Weights of a small mixture-of-experts language model, trained from scratch on English Wikipedia.
Size: width 640, vocabulary 22283.
Experts: 20 experts in each of 9 layers, 400 GeGLU neurons an expert, 1 pick a token.
Training: 541M tokens, 8256 steps.
Below are experts of layer 4 (counted from 0) of a mixture-of-experts language model. Rows are named router (the router's row for the expert), gate (a neuron's input weights, with its number), up (a neuron's input weights, with its number) and show model dimensions 320-479. Each number is 500 + 25 x the weight over its row's rms, rounded and kept within 0 to 999. Numbers have three digits each.
After each expert's rows: a language model's description of what the expert responds to. This comes from a sample of Wikipedia text that the model never trained on.

# expert 19
router:492519483531493497499481507495512472495512490517503513467523492506537500464504517520544496495530510509474530483503448516511533504487488483523479505464514460505532499507511511486489513462516478503522482510492565501532535461489502476502537500486479494488483499524492505497539446504493438474460570508502471483514472551507530520522489495563479482544536522512516496502468549543517488485548507517473517530517482475516453539475530499491483470449567495507486471463490504516525529538479494
gate0:468518477498521480526480501501453549471483462528508498465481491484538506509504512490539521477462479453497519528467537498493485520488499467511498519507470472506495446529499499491499546488510488485481494502467481498535462528521503457460507510479493460501498509498471487492461496499496503504541458498484476497459484528487468545485523552511463545508512529533490501482472525456477509482496475553487461537462531541536478486500495488497481470453513521520498490493495547523511511542514500
up0:537532470489514466511518507491556465538468488499458481502493525496494517502493509521516540484483523513506483510517484520517473477543536478482477483514499497536514511536490490544497494484534549538530490524513500500491506463424541464470482525477522532519491542498528476496525497508523529473494523533503459536528519527474525470490527450556489507498478549451510478526453497478546497521502526446522524485514513498510530445481549520526495502586450526496533517445534507481474510499492548
gate1:488534461513485515528502525513501487442521481495500533451518502550501499486509500522511481513538512514470517502527479505489520491508511505527507467513491521497508494442540493499458479507437500543567476471498492498540575534494473458507520492533524526511529476473529520515527512535484493494482492498465493452489518482552499523433521489528493486497535538493490460505556503471514507566499460494526500477421536504522458497506508524471546504508529539508516493533457534478496487532520489
up1:522437498487492507486456469525545520477498479488511448524524491443524500495541477490539520461434500529487451502476499498495514532515475497521475511480482457471455539491505476495496523502517539508536466527483516492499451560564492501487536526489518486504531452535490491487532461499543519512489473456478478521536525487503522497529522488513476523497511470489523512457497492450466475478508510464482478490493473504493538539512525492482479497505454496478470491542523463452532476535483500
gate2:513507467478509492511494505480500482511511514498530491516523480529505474553477492494495474545492526513520520432544459503485541445481485547473513553501505535526507484496531521492510453507453472461525500461467500470500511472508469516514524532504480501492538493472512473492486496464506552514505519472471514521470511561487474501538517521519499533547490497479462480532514495528474419469526496544514491538452518499472500490449510514494474539513525480470494469530546488481487529456507484
up2:491541506479503459521469518508502504534507491531499500498472478475504472537491488529440531503507472513502529502483515471502505482546541511488543470550522523475497486506507487496480508499515526515508477449506445531521494521456532505469504448533502539489524525468468526472491522504529512491470542455507485527539475502478522519513514525499483483475480482521487468504536551475467483524473477446494489518459505537520478488481519461512521526489496562476488458531522503483504531491502489
gate3:562483493534482492517496525479493456510536494455506530498507500517553522479494519480500481496491525480512511501532479485461582501532470547506508493496498507482490511548528472502479502485483509521535511513518475514518483479502513537490500502491505486535511487497537482516483478455521465529520477494440493522509502478491524552513447471448505485491533509510509522508462483504469560478512498480461469517509492489510545444473498478501501506539519553549524509523522522467507496485516476
up3:448540522511527515501479489506481508504539509499494499487466508475504513511484477464477512515501480476504518439505466514492524492476516465484512474521516544491476512507493496515534540465534518527522495459518467491510501503466492492524533496496469521500498492513485473509491473470502516517482491501486477528502469521500484459473399512483465540493495488504480448539544504502527521520492486530512498448509481494485494480553532530510520529518510451534548503480547498467472483477484552
What it handles: The article a, especially in plot summaries and biographies (was born a, colonize a new planet), plus some table pipes.

# expert 17
router:470491493506440492473500503465531492482502486509475501474496509508497538489532492520515555511533534528516507494487454501518545475472492490512479521544482452518538510484473505448527468503568496513499502443527496473540481469447510506520488478491511446549496504532460472470525490448491453493540515488455500491500530516484489444515454493535491518519564488541502518520489531504477531464530513508505518514514496452540473499481492494461503485489491520468491495479461510488523522551487510
gate0:501503512518488450500534516486518509469512470493479528487552494473525470486466514491466490474529532569488476478543508541503530510476513512493524476506516554533499531526525517493535485498499459515477500490490487496523494489473511511530534516489520471468526506524479518490518502497516539495524489513520465504502480526498495522529440484526503485526481484505480485503508453453497504447510506505500483469488475486535516517546514467486464525506504510474497501470525485482474543485532511
up0:492532508513459525488534499505496488532471496513455512515515514470481507511500473491532523517494535525519478529531505526503483473487499474522475516497494510481488473507495462471484509459490479536507537512544442500505514511492518540512503521520502490541555523513511523484494540496517491551539543490504517470499513470477487523523501513525486515477508447511469489519525494560479471484459475509441500524511473501466514519501469451526550491497505500516539536469511513568461483500517552
gate1:525502503559505488525515502473515497480483512539471518511468481494529487522474494512512476481493497517501489514480458532548499476498563470503505476497481544510482525529501454508518481538520495538504485484489443472489467502483550503514492474517493458518507511460476523459478476516528468463518511495509498508485474500480552463485505518467495546503488503486533515491533499501560503484540495507543492515480507478509514542543523523534512506481495553496496511442512519477515499490456516
up1:525482482525534536498498499443482494504530506471514488533464480513477513515475496463486524526499495489472537497483559475470487499480478499490520532504509515492511537500516465461454489466526489505497503500535509484510485525503473507500491576480483496509503469517478478489494509486536475529476524508481538523518517534514477495500465515514523518470487517471519441498475507515510509503521520460532512491515500487525506499499519476484525468469493511518532481469521477459494540512499485
gate2:516481521494515494522516438516508448551493505510506505495514500554510503500521528549519486510505443454544527495500524531508503481501523489532464534495482490526500520481467472520517494522451475501561489507447513464512502543458497503523494537533473537478511539508506489503475481507495517476468430504509481533503534472512477490475478472499496490472482517475533505495496502487489501482481515527473525527505500549479508514503442522507476502480490539534517551516506492530457463497525484
up2:523508511505531501540468522531450469486505505520531515500494493469482517545520518515469481533522487513488469478537462494476517518516479509446474467493500456529526531512516506517464462481471499499484465502506482488474516446439496498513468501522483500533537524514485494525491499488511494510545518508526518518473509540528509488490473513535511533491506466478464460488522541481487488519462514509505498523512542498522524500473498478520513502500530529477473509459501503461507528455523502
gate3:480504499478507441499549538480472467503506521485477531484457556509542470484483482483529515486525525511499494467457467467532498488475533483491505478475465511494492494491513489465499505486474473515452505496508481475502487539487532488439478514493522492496451507530511506502495488532479474505521556464481520522462501522465487487520464474522469520530534527513481511522517523503483493477537499465486497495513505522504492476502537470489541489508496536518509512491486490514483467493460503
up3:497509510475477471476550532520471492541482496481484495514539500527540524490497469542485461525524562514485490550506478475496471492502533510515519466554525509527491499489486528507491506493495515531507508512498516495498525527462535532507444497495457504518507533530560505523512516474489541494544486477513470538486513497535480534495483522507493479505520501475485511531496460498532499463493475529501502476511496501498501486593507484477496494512538517440467480481522518501481477536473545
What it handles: Given names and surnames of people, such as John, William, Richard, Lee, Lyon, plus initials like W. in prose and cast lists.

# expert 13
router:485510531529475508503495528481516512516500473514487537479456490511501483489538492502490494548492518520461509483484455521502543535500517537506463502509446536486502536444528516509542466431557468476514492473499475476522499458416504480538522466476565490537479504536494500498523482467501474477490526495503516500520503546515536485488448518502462437544534522507493501496454530511486500465552499522466515544494485489505483535477527506487515469524531559489465498495504485484580519538500500
gate0:481476469506516486522546516496454471511528525492502527472557521553493483499503490504496453485494520493462552518500483508470492539508516558478525513508529510536478550522504511462506515495505501518505474527494500509506495478464535516500485533458487553493488500515453553475512502555504502514507489539484506485483492483519496512492531492565471477526473549516522538516497467514440483495509467497471485492509496511504508461532470463526516518511454475511521477494530507499521516519463522
up0:533524499526467538485491542503523470510516544492479520493459514526488554473506499530499469497501468507480503519572519539441494515532518533500496485519494494504533530490503520476519466434509495455517462471498531463501518476485511540572492522514533496490518492529477502493541488526478473472522482550514533481515500501505549498507481484513479518482468486530520497488462491518474518526501482520489481534467476497483522462484485486484512488509476532446517459509484510545487550528492551
gate1:483495508507437485521479505512507515489463509492522469544513536491468468463509485496511499520510516460530482507528522487454484470504479531450507546490489531467500475460562488465464476497484561506513475513507508469514544518489542519496481504505489473517506478490476531515528508512538503491478528538533487487525453473491511472523521517500491492480491547448474534480497499459490495475505500485481491493495527497490501529472433495492482506550524538492465516487484525506492519472527497
up1:510535466520455461517533523530470478524510526515512523489492487502474467472481531536502502518513500492525514495510432477492515496517529497485559471517504525510494514490523491514518510483488530486534541529441517487493513524469574542533493520487502504494467503515493496483463483465449509517528512504488510461552538515494524522467529499525452559485520465511490520459476484521488500475456491509505513485499489476529476484535512529432522492479517520540510525498496488514494477460501493
gate2:491469505453448535503457466507440535476461493484500530469464425484500570483496525487552496476523512476484502489496485481551535497517489493476501490503559520512516510492467502449518451538536510489487524566483564527488486499486520434520511505454487532507502494488529508542506546490515522500493519493498434505447513479476506486503480479483505504513464474487508493504525517497490534486467521486526505495470569523554475551522496517532494478486510500495468525516501471483500474510500485
up2:496497496485520485466451495483486519527481504519491515483534449462468526503487483512503468487512550479487498498521481507551504463514482508521519483485474459524527483490490533476488487489524489502514468514472524515510489516525477505507477474506548534501514523479487516470505483501489466440514511531496491501495521517511476478480511462483492509554492546550495458507497516535527541488487471531536489505501514495484465464513462495534502469526432522489532529531482509485487504465455518
gate3:498546520515509510497517483486510522509457525528490486517463471492457454453480538506512543476459503495502454490461497517524509504467464535523520445496483527445520507477464527493485449473471487510453477489508467503486537528538499469525494461477520496517530504514498503491529524484482486483463475537515452485458478516484522499519523462483546507541476484474534456501516467555486475536511497501471563528493494465524512491475479477521502518506516490493538494511542461547495511529509492
up3:492481551472501489477522463477503508485516521517494504480528494515504470506505448490494471464596540486495494504501526557509535486464544483483516503508528465524480510503487550475505530510564504481539531482523508490478498480534518497518479526451507528508502473432483470518529490483470495506487496477533474529494487494507488489500497499477487494475515493490476526502497532502496542501491514516517497457495498510474493509477535492514504516528466474466488504538482492464522540484500515
What it handles: The, an, his, its, possessive 's and common adjectives like new, public, local, modern placed before a noun in prose.

# expert 6
router:459486505540498495467508568497516478458509514541554529485504528497571502453520490502517514492561516528483517479510465547493513539506514507507493490508461490503492524470477470470518455498514504500518473491490495492492492487451502476502537501493520470503462489515483508476499491470480486502519519517483481453542509528488538507494461480518463476530523518498548519494462489513489528481505480531474513494462497481491468501457471518475435466511515492521532517488484550492503549511507500
gate0:494448508495540464527497488501511512506503533513520516464478563487486508540457504565524482483460508496503486483537470514475499517526491475500553495447466494515510464474507501531480516529522494470503485510487534500528525484511520515518525553479517534515453511539505491531499492500440482531500558514465512494542504489525480539502490476522478509505497552459478488498467492517499438489504480488475482513494499532473508517425495491527512498461489483531503515527526474501497494480516493
up0:474500497466418460514515483500558524521539492486505510550470506502517529463536496526517451511495497490480494493487487499517509502492466498477508478515538458431487538481501479481491527501433489494488490509544507468507502499524511537518489487487488476501506491536507545553490495496518533492458552476484540503512506554538481471502497498494526541509466475511486503537506476533510501482472499473536508520517496518482526504457524508474555497520500483499504501547533539512535482512520504
gate1:447496489514490520491493502510517495473523465523553513456483492462517522466490487536479538507495459527530509472487525500523518491487506483505458502500513519531524528506504492551507579475490486471488486514506484489513494488467491479530485502514489529538521528527520538523495467505485509596492536503481509485530508502505494539454473457482468474500512527505511495483507503496474488543480494487479500508497510489493506448506497447462559537499518514489526506465469528503455511503504504
up1:484512522490500519525502523508496469497530457522507537495530501519540527526527548517503476512420494479518516524488538470522499495520468508525528468508485466488460506498439507558466455536535469447523521527458514524469504496415533506538480489524565515519504493468463514485489516521498453480555522542491474481469500532513502471482520468535496502512453485544469469494501489498511500510474502481473456457513495466486462538461532455524498435467512483494504533548542474516476470531518509
gate2:478513455529446502462477492494482536465478506546537479523488500511461538480497502512512464511469518506484503515507497516487528500482526534454510473497522520537514493510507524513503489497484540514479538501507510474495517488493531508537526449513481534507517538492534473498504477535501529512463471513510484462492540488493455488526541456475464499511530499504499434476503494485484503495458486513520558524489515484492543508517508485490478532490494513511502515483500496506508496467527496
up2:502491522455494529502498560542526458458472506525487428449519496498495484483491509512485537504513464477480522531459494512497534507492500482498536518501485451488479479496472501465507509505490497513516511527521519493501477523494507482536484487508438491508486488462480491506498524492551532474500508479470506516519521485518458529456498531511518475496516495504504475537519499506498475469546518533465504485465494500506499486459478500479482523472473539540458532550496523488545444487526482
gate3:521472475502472487509483505549503526516499500551553501512515552500515505521509495448550508460484483479471499540486469515526500474523524492505462462516497483508502502488503500514484512502459469501519476525507537500545495515474515512475501528470516500541502476503495522507499478512431459520516486502492498484484548488484579532462482439501504457494495491510518497475506537496544542496468475471471496494535470483489493494501493514493527497510545481527460468473527500516482528536540511
up3:522500488472499487523491514489486494499513494475498490502466507525489508497471536533507463540458514510527504520502476470562525511510495517528461517523542466486464518536477516505463505498491497511489482478476510490515515488503451471555448484539414479493481521537494513540485505499547497526514527503504515539487485502518469490465500546496501506475552480473478518479515528539470501491495463529488456534516481558476548512469496488496510521535495447530495503491481519528454494498515493
What it handles: The word the before sides or places, and nouns like south, east, species, series, episode, region in descriptive text.

# expert 9
router:474465487550489464495493516471520498457546530485512489464492504500523507475531480487536520534515488548471540503502482529507523541489522531492466530479489497486514523464461499484507472508508479487490480491543547489509467481488533507535490475476542459492482482516505447530501476470502489481484542520503512426522474527487508512502464490523514488504493525492497531516464506512511538459499493517495520510468466509491488497437546497504474439499502506493471498509473506502545511545474535
gate0:556482500528505501507526511456529508511467444457485493509550528504558499523539426455503511521488489525465510501511483503497513512495503511508562532526526507452527513517479495482486456495537451496475479495446558508511500506507506533516479504455491468546505530457540488525499486488513492543506495504459518484502466535519458521474507507504482520456505526458523512503483516461498521513508533485468504519504455517484450451494513500509479520507497502477506480469528495472479454489458472
up0:483485517514547504487491493554507537462512519529531497486489491523516516464528487464513506511470488479518498516532501533510482509476499489473459515506505486474490473522531513499500472551495496513530511516518447499469541514503549520516544491472558521481508485524502498467503457514510508539528498468498558482467479491500500514521536528501445479495535509531483507476484476540511483506472558502497460474507546535516519458505508471526484481523489526542487491484517539490515500520416517
gate1:534449501460544505491497512515493472486485518490476488490480525528529481548489481542518474501472479427471524510455493524551515494495486524469569514492482532526494507485491536451503463435534482518512482462524508504513523485499486539522494479509510558514488477499535466505516489505465499460467532517537501497474511531514545505525491474480515530458513479511516556469516482508474525494442480488490498517509488470495521514495490467552466461519480539500496479520600467492475509486523481
up1:534562506490516514492553521501505502477501504501556499488516503476502519502538514536474512491496496466508516479510507475531535478459497454543529528457531494476498474528511487449495550509494527508534477515496494501486511490500513512519463502501513544480454459555474522535492455472514484479556520470518508487486527512483514494483520507496556507486511463498479501493492474453492534476493492507471514498525555493476468520488503510524508527472498488513413512502552472478516533548556529
gate2:512499503537490524518502523515498508468507515494556507494511492518487480532499493490518527505509541520518485492521507518524516512484497468483472523498524520477513540499527521467519535518492529501481493468485485547515510478499460514509516496471489472494495496512480490537534489495487536479505512522502498472484482514463547516483473519527478467459499475527489522475484473508541489507502470474507478483484494502552521495539540516486472530501487482512502523533518441474513481518485506
up2:532484504539526505477504546503516479497487452502496503481482531477512502507491503475534509480493536470493487508482481486546558471507472478502524533480472518490518512522486482497483493462534469487501498500471472501504472446516489513514580518482506498447518454528502530552478473548509512492506527522478513490493467501502504519528455507483482490483508513542519496513519483506557515472465537536490439508560491504527520500489514462511510493495474528562466516486566479498505491509455465
gate3:524476463526469511459510483568506480492479483492464486522510480484459552483518545458501451526497539503512523476509475484498485547490477509528480479469521517597521501515526534507481501506499514491517480499513549447507503505544515487469507515536537494501497512499479509545500465484543439538521523529508483500511485505458522462511525517513480537538488512457525495489506506507537503488476497505524523531515508486502519519519524533500467501499492480510475463533506486463463522535524527
up3:466529532509438514515494524505501456500505474534476518509496464504491515497499511509485543515520484497474462499483490486503545473434485502510529525479454494490499520479467502518492458459537479446482463481443469498492502508510491521510516533502482488489499506538464519485446530505507544514542500450500501548537556520525516481499534488487497475456522514494527500477506494505519450503524517532493450483451495540499478521498476501533494528545466456512534498499513512549531533449500512
What it handles: Heading and infobox words in sports, election and taxonomy articles, such as Career, Personal, Scientific classification, Votes, statistics.

# expert 0
router:505470472531447494496510535484502490498536504540517530443507517486499538487503522524535503525547504488487521502466449510516541538476505516534495515524477500512506521440468452485527446506569480480510478491502523511548523497476520460526479484468500476499471521493491490471510505474489455514533486530487483448521533511514548447519461498532478506520522500529505460509471480503473486481516524512491544520489490442506485457460495495493494494520532510504531460476507517479525521554484548
gate0:475485512502510558565505512465510472493480512545482520504519496485470475533496476494530507521514561482494538538482475542470510495482528514509492483509516476483464476471493497506530497474522486466467512497495502469491521468456476528483442507504498539475481481496481501508452558444472475482501496499523508517537493501486502459503451543516490547510479492482539497463542504445490479487516513477528499467503482440488517466495535497579485503478503522475523452476487437448498452511489468
up0:464490486484482486462465508536468462488504490524525483489482477506467550526479511503514519471491502468493489512539457451458475489474459488528545489517487464477508514481488514485465511487489538519487524464518490519504459504521507516527506511506460485538497484512483484566525453493515491462489492491510509486518528481464500487519501506456514497506484484471504460473551471514502478522482548489496542479507453535523496462517537452492489493484514482513453510524441496537525515496468533
gate1:457512482475485474463521523478493511514507505512538500487492463517440502552467501529484454492522515519555521489515472509473518477505470481496548490507497512488483534514531485527532509504471548516503492538479506509512515492440535506474500494533529491512502499490497511505478456547511519530498518466508521516530488511495519500513494495490531485490492511537509449525540538499482471531502518500470507488533508523455487471437484567519523494489523467530496516483531483532507452456498521
up1:510503511501510502508486551488456505525478508508491498487479517512489507518501513460480482491485493496537511521515471535531518502457499471472524492492471506498510504504531449522496517490492488481571519483500547506499505511479505484522526488497515502514530501473512512495465496542434512472484487499458557499512497501465469491499489527510489486542475510451545474444497499532474512468479451502494513496529473488527493487505488492541508508498494500506528456486506525516528467498494520
gate2:518508502460467480500449513478469507504502502517488474489446468535482532524460532560512497498539506530512488513493537449497481554496533479503488516527459501496473550473470516456529535509528471476523522508516506497511502486535497463476492495494455489522517542503486472540493504529555546447546510530515509515538518511484516515509449468526523500527508517522496503495465445517547456521550498532501479516508499494511481498492502460508482506529517503500544511476526481493506517472485494
up2:474467514492474474465510496497502487501520512502506473492520517501506472517519486491537491487539491485518480520519511502475486494490498493485510510501498469494509505526470494469517505482548461489505532516474553484514497520503462486549579540444490467464519461511447468505521481471490510529499505475474517499498532530467538516523491547488558499480498485507492548476516530536527434520471513505497485485508505503478487463502505487506496505491483464538495476505471501490504485502492500
gate3:533510520516460492503502455527493522490546507465530500513486519497497460528488493517531430516508490510485490497526476494481495511475516499487493510517486468516491473483531507480471465485517491530518484499524482510466470484505492500509520488498537503503497536517478477540461510463498500537531458472486469479482521430472536500507469487505453548556491531515508483526508497523534521524497552538481489511513470482513526523497494496509471485518499522525527490491538513461481480521513523
up3:490523534499481509514512503524514484504496475504504485491482516514522517517498513503488519505555517490493528488529484519537465517498440525508461505463512542514494498511500564500496512492491504579493486479451480502497516548458499534483508511476486519467549479516461517518481499520546485483459509506485510484557518514480494496496474485493511476498500494508520482486531499484524530504518491496475470514496436511521525479538521484448531508498477527501507500505482543510487501507517457
What it handles: Past participles and verbs after was, is, to or a subject, often followed by by or in, such as produced, built, called, believed.

# expert 7
router:493458510554458506503506477453507447520537502541512534434494487458500559457545479471541577506496517525517540492490461535478537528444455507498449519537455484531522522431485455452534467469537477510531494477483521468543496466461512498539514474507502502513489472493493459481504480440494496468515527537472471478496515539528501470501469492536510507542538493526509511512480482563483595494544517514485519545475473497522482500510498491461504475481486501494497483428481533522519549518476513
gate0:488483490489505461561508415440475501495549524501481447526489499464474504509491483496560461493499491466463519513475491498503495449424480524502463508493489502502537490534509469498510529483499513466470477543534544471500513435540521498465525503518502499505517510564459515493488534517526507522491524485511486511510485510555493500531493508461556513489481544503481496499512475488488447501486532492519499494473498457529491508456462523504495472528466487483507499527472532562533507536480535
up0:464529516476489476495443503479518456490472527489538469525516475470466517532511485489470488459481492524516520469555451460509521533498479494476489526475489493488479473499473507459485509442501492487469492539461511503547546497501476492500510511473498530461486507548556532499478516509511493493491521527490522556481529481506506473484503504489543459486488495471495478498456523510487463491568525507523502459533511492469533493494542473496469509476489481517489492518507492513478518504507508
gate1:524494496506464496514531514533463492509522465467472512475549541481483525495473546535498506465475478538518517492491541471482517510494530476505483472513481510479446497556510556555522508499457513484499478502564494445506497542505539478491486491461500517529548526524481495503466519486529492487488517507501455495474487501514503518513550509512495498503470526496501537536465487487507482466502535488466512505504450492517485488504472485493505529473482523481484505497540530529475463511480519
up1:497468490475494463500514486486515459458537529492508487529515526490503515504497483461564577499478530473480513471539527514523486538507500504468471479465515510544485519435564486512523470536490520482498465530497544511473491482502488534557519493518553545469503474502484515558517489458535515493502479513558489510482495506483496492470539483521501513506469524491504461526542482519480526499521520539526495501535515498505460532468477460477520465506486509456510470471558513487494490503561506
gate2:510488502531512497544494481511499499503514500453491460491479538527516499520499508500485506489472425515535504477444484549533546521496510466490523501476524503532427484463443484543519429528499526455485464505516497495509479487529481515497466499566525503456509518468471483504487502471477530520503509468530524447522480522490487515518533509510526482493506463464493493463499493527518518524505504519485526495461492530507495503473477485483530563484484518515473475547520489472540510492452499
up2:533552461547482502473523534498493477484514478500482523504499468516514492522508520493536497530495524518510510536496489506495424525530505467465456518527480498505506464518542508524464481522480513494493460503523491527489509489481477502544525510533543486485510480486476480493512469497523504546507488485459491511483487499422478506475477483512478467509538504509504528485483540469518466496482508492500508505505438523489542504491522514497474521460505494520509489519504491551534532468518518
gate3:440513481492554502466498524484505490488506514528495478502501438498489496487532525535529520481516491479478486522503506494470510500486549487492459489493515489507459501500497506478492492534519459482491487506474495467519494485463520491504505525450502524459481470510521476477478548530522482522516531511518481560523497490451577505472520498497522519485513508477492535497522485549508498513511518501538496475498482491489487477525530521475518457565472482430514467493510511507461470464520531
up3:517514497457519500508508506506514454492528501496522465508500475478508498506439510488516473492475516497509513498478490513535492491532464469497499504483534468489483492506554515495511506499486505490542505511527482518478475547474504542515475513483533473534489494516510542472516466471533462505516510524457528534501501550513512527536470469528496474516495530501435478500505515465470441510468494472474498496469531545504484495483499509467485525460489487478471460476549514523513443564515554
What it handles: Final pieces completing ordinary nouns and concrete words like fire, guitar, car, ball, and endings as in piz-za, hedgeh-og.

# expert 18
router:507493503539471503500485489482511455506536442541494557459473500468539517491527472494518509493512576509454529520485482512511543478491525530499490529498500508469517526470519469494518490456495515477493488464553550493506490492514526471535513487462535526512471501499492496489520500497508472512518523493502459485523504502495512491481475520531486496535482522512536497466473488508478509501512534518496505516455473492546475467509538442467499532507537508459482468504517476487501492513498514
gate0:533463511495488499523488481507485495524532510497479495487482513502491509509456508513478526485477536493424475495504502511521511490516519500500480483488485483497494525506500470525479544474473503495513513513498501518491482477480539494498513558484500519525522539507519502513488522475472516468473472523507542520526486516497527500503484530512500467566460480538485500535500494518487489538445457476496475521495517473491524494448504505509490482495501508521458509530488482468518538513502528
up0:505475461482489514482525529512486502475477486521559482515480476497549550515470510486512484486564517473514523529555522508495506535491502504500497462560490491532528476492489444522508540531489533493457504507536500506550518526485500490506540476514530498522495478475495454471524493455518508542471481485525444562505515514482457512492493510480506463466479528498504485476476465501483518511567465469454525525527463451501479533443531486516455535501494497515517494513522477518545554522515502
gate1:484552509498526502495496466465495505511557489465517507460527554534496506521527493498481497529483518510505513497479477465482482479491515479499517562554472480506488476479507502517512520502506494508458490512547520515510546507473451496510478481503520548491558481539502488482514509466500476504513503506521505533525566529504490516461486531469554504460508505529530470473506467499510501487512508480499521540467485501485495486571490527498477524517483555496497537450512504464538495533531490
up1:517506496503537518495486518499466460469496514466508538536482509484509477492532499525526512474506487513483498511494500510526489490475500500501456503508461491513491526553521471502480528474491522505496481455508533458508506499551490557478468524477549473512546457492517499470508504506431444483511494510473486482503520469531490530512497519539508495526488488585477467446509489487518521509509509501526492536514480507499492475518483498472502531573431487498505507488526481531516500525497500
gate2:529455531516513484492521521490458509522451527494489488500516478473526482524515495512525510509494504536466524511507494532477465489479508488538470547540531563460484523511526479541494495514489490473489534512502494590508517565470481531517528510516472463515501456510531491482489493491548526473491476474510473511494463490481499543513493473486452504562467467494483479506472498482467488472517508452513542471503502472463526479469495538522464531524493476453535456514471517471478514490487500
up2:519478490446519482521513502482472488491531482496494526486449496510495535429521476556497521471509515527523457543543497516523472536524488534499517493501488458501469466517472528469518505512519520456472504486499539479488512524457492508479512453516485495516463492491564524497531484488467478479504493502442454510483529477490483515506496466524496516536484500535490490508495469487511467524474501522525502470503514520530505527462481473499492516449524485463515510518473483541530467474507447
gate3:493514528525467487474514508523488497505497544459529495474525506508506512515534496473512498533544518494567542515551471505475528497463431522486504447504465495476546524512530504466495468469502497532545525529518515515519503445500488457497498483483514527480514491493506504477500501501525456549515528443488532514483457507544508519520508519487471504477502464498509517477513499517514515521479495496468484496539462479449522499427524506509522500519474486505495479486499497537490489499473533
up3:476475535499488467516512551532488508482514484474506488502525514500522556481497497465497486507536514496494521498527453474489519508498469467523524498508516474471503516506491517497521470501500501498495572530494483473531473525551460484456515501507490498551509495537493479471458478520492534570527476499488521483474527493528471527481507464507534476510500475525531459471532501528517484486488511530523499520509545492493473538478502516467456500488469465506484486484501494550461506485458487
What it handles: Table pipes, list dashes, commas and region words in sports team, league and place listings, such as Northern, Premier, UEFA, NCAA.

# expert 10
router:495484482495462465476497483485550491502517492510504498523510474497497528501526525525507541501505503521474548492470461512542556515510481486497516520493492467472482527482527465479542471501508503488534455481499512466479510477495489478536470460474544492521474518499456489495501469508509473468483496503488468469513499507527503463527492490544486466479536506513503491490460524502493536504535509525494504524521486485504500508459538482486480457460539492476536496479448539485537530518448528
gate0:506480515487517482529480467492520481506501493493506487536472529468508467480482470488455523512484489473503469478542473518498479508522479519473500500516472460459502534483537455493487491488473499442520483507515534482522514429472508529524479503512529512513504471516526518460504515526491534508499465513476518508479528510454492515518464475481502499527484481493462514514531473528516483526514488502514485500468512523478487531498509484512508498481480509524523500477456502461510521511486533
up0:536493477543502481513565490510497521462500518496538552456497475500537551518522465500532489544472457525527498523476528484506512504551509515553482455484482527534486503527491480467506516529491487522505486474520513490507519536485467517541504469511507491491470539517509464485518510506509495535534533484489474511541509522532517507493543516508492517480519493500522437460467481474439461512516485471481506555507489515554532491499469508526499523479546550522499515514498483494520482468490496
gate1:460516439509483503492505529523491510491505527503465499526481469531494548488494511504499474527502486516512506502460523525444434505480529541491461519521519491508485504470492489513531517517500510525451454498528474492523513501516458465530441488506494485499502498507561471488504494531538446558505457498468525506548463508500452496491496471493478535488542511524511499560486452517458505461447468501511509509503521535533511540467534512479505516471489501489486515470534505500541498518487463
up1:493518501490505483481498470440548524469495501479499473477521507462533415531458526491544490482507502530538448512516503487506547520450504499515468451504481534528557495483546513475495522495482468473479525496476455475529484502445531529492529481485508496507509495468475462495484518484470550508506496447489474476480522493537529532510456461515504466504467512465496493507467503514507482474508546514538477528510501474487496500506531474516516524528537497543507535498531492484511517466529493
gate2:473501478500513501518497438463521496483538527537513512530525506459461523479483512505470517500439491509512503489524519504466501509488470455464518484513470478485475488495518537512475534496476506477527493531495478562461480501497485488535475523482501512527485525520459527496524488477457534461525543488496519499489508505503485511471504484515511512519532534492504511495478484475483518483478506478474541533507506497536507502553473487486515488470539522480551512447520507471519502489455502
up2:491449488479456504491535539509484506538510502531468500530504511464499541500483511494473546518488448474509456488419496478501454500502460536474563501520441542456503472461526488542509472489490523479475477540507513503531489486531504473483516474495511468483491495519497509483521489505507480491478505493504489549489479511451532475519494463530544513568487522463494502442556501495527456502469516469444524495513497467518511487491518514529460522489504484473508521533474538483451475479478521
gate3:512520496519546528495538462474481511457479483483501437519501538505518460545506486495480500503579499474486534481488449509514494487524451479462500511546487526518507500494543540507514468502523492500503525474478516467471517537533515466514522491490529512504507498499487464541508520553502515487483493534506479525498463512477519518514475499489511484497521509488455466494467445513529551499529451497526496461488511533458508486482510475513495487475541518507485494467513490463452514495546479
up3:544478507502458458529474551517587473504475515482498470500501517486530480489503510459488543547506474483552478482476528496509516478472513486483485514541502429534485513485497451526475522508504483531511511476526507540496501531484522467490513538476528530487480524454503458513512494517486493494502503508418485526499519499478485473498513488484466487547500505547500473486495511540527557513517508487509539541505505480543471475494512512476526477500457524544499516509543508503484517531523516
What it handles: Open brackets, opening quotes, hyphens joining names, slashes and dashes, plus line breaks before section headings, such as (, ", -.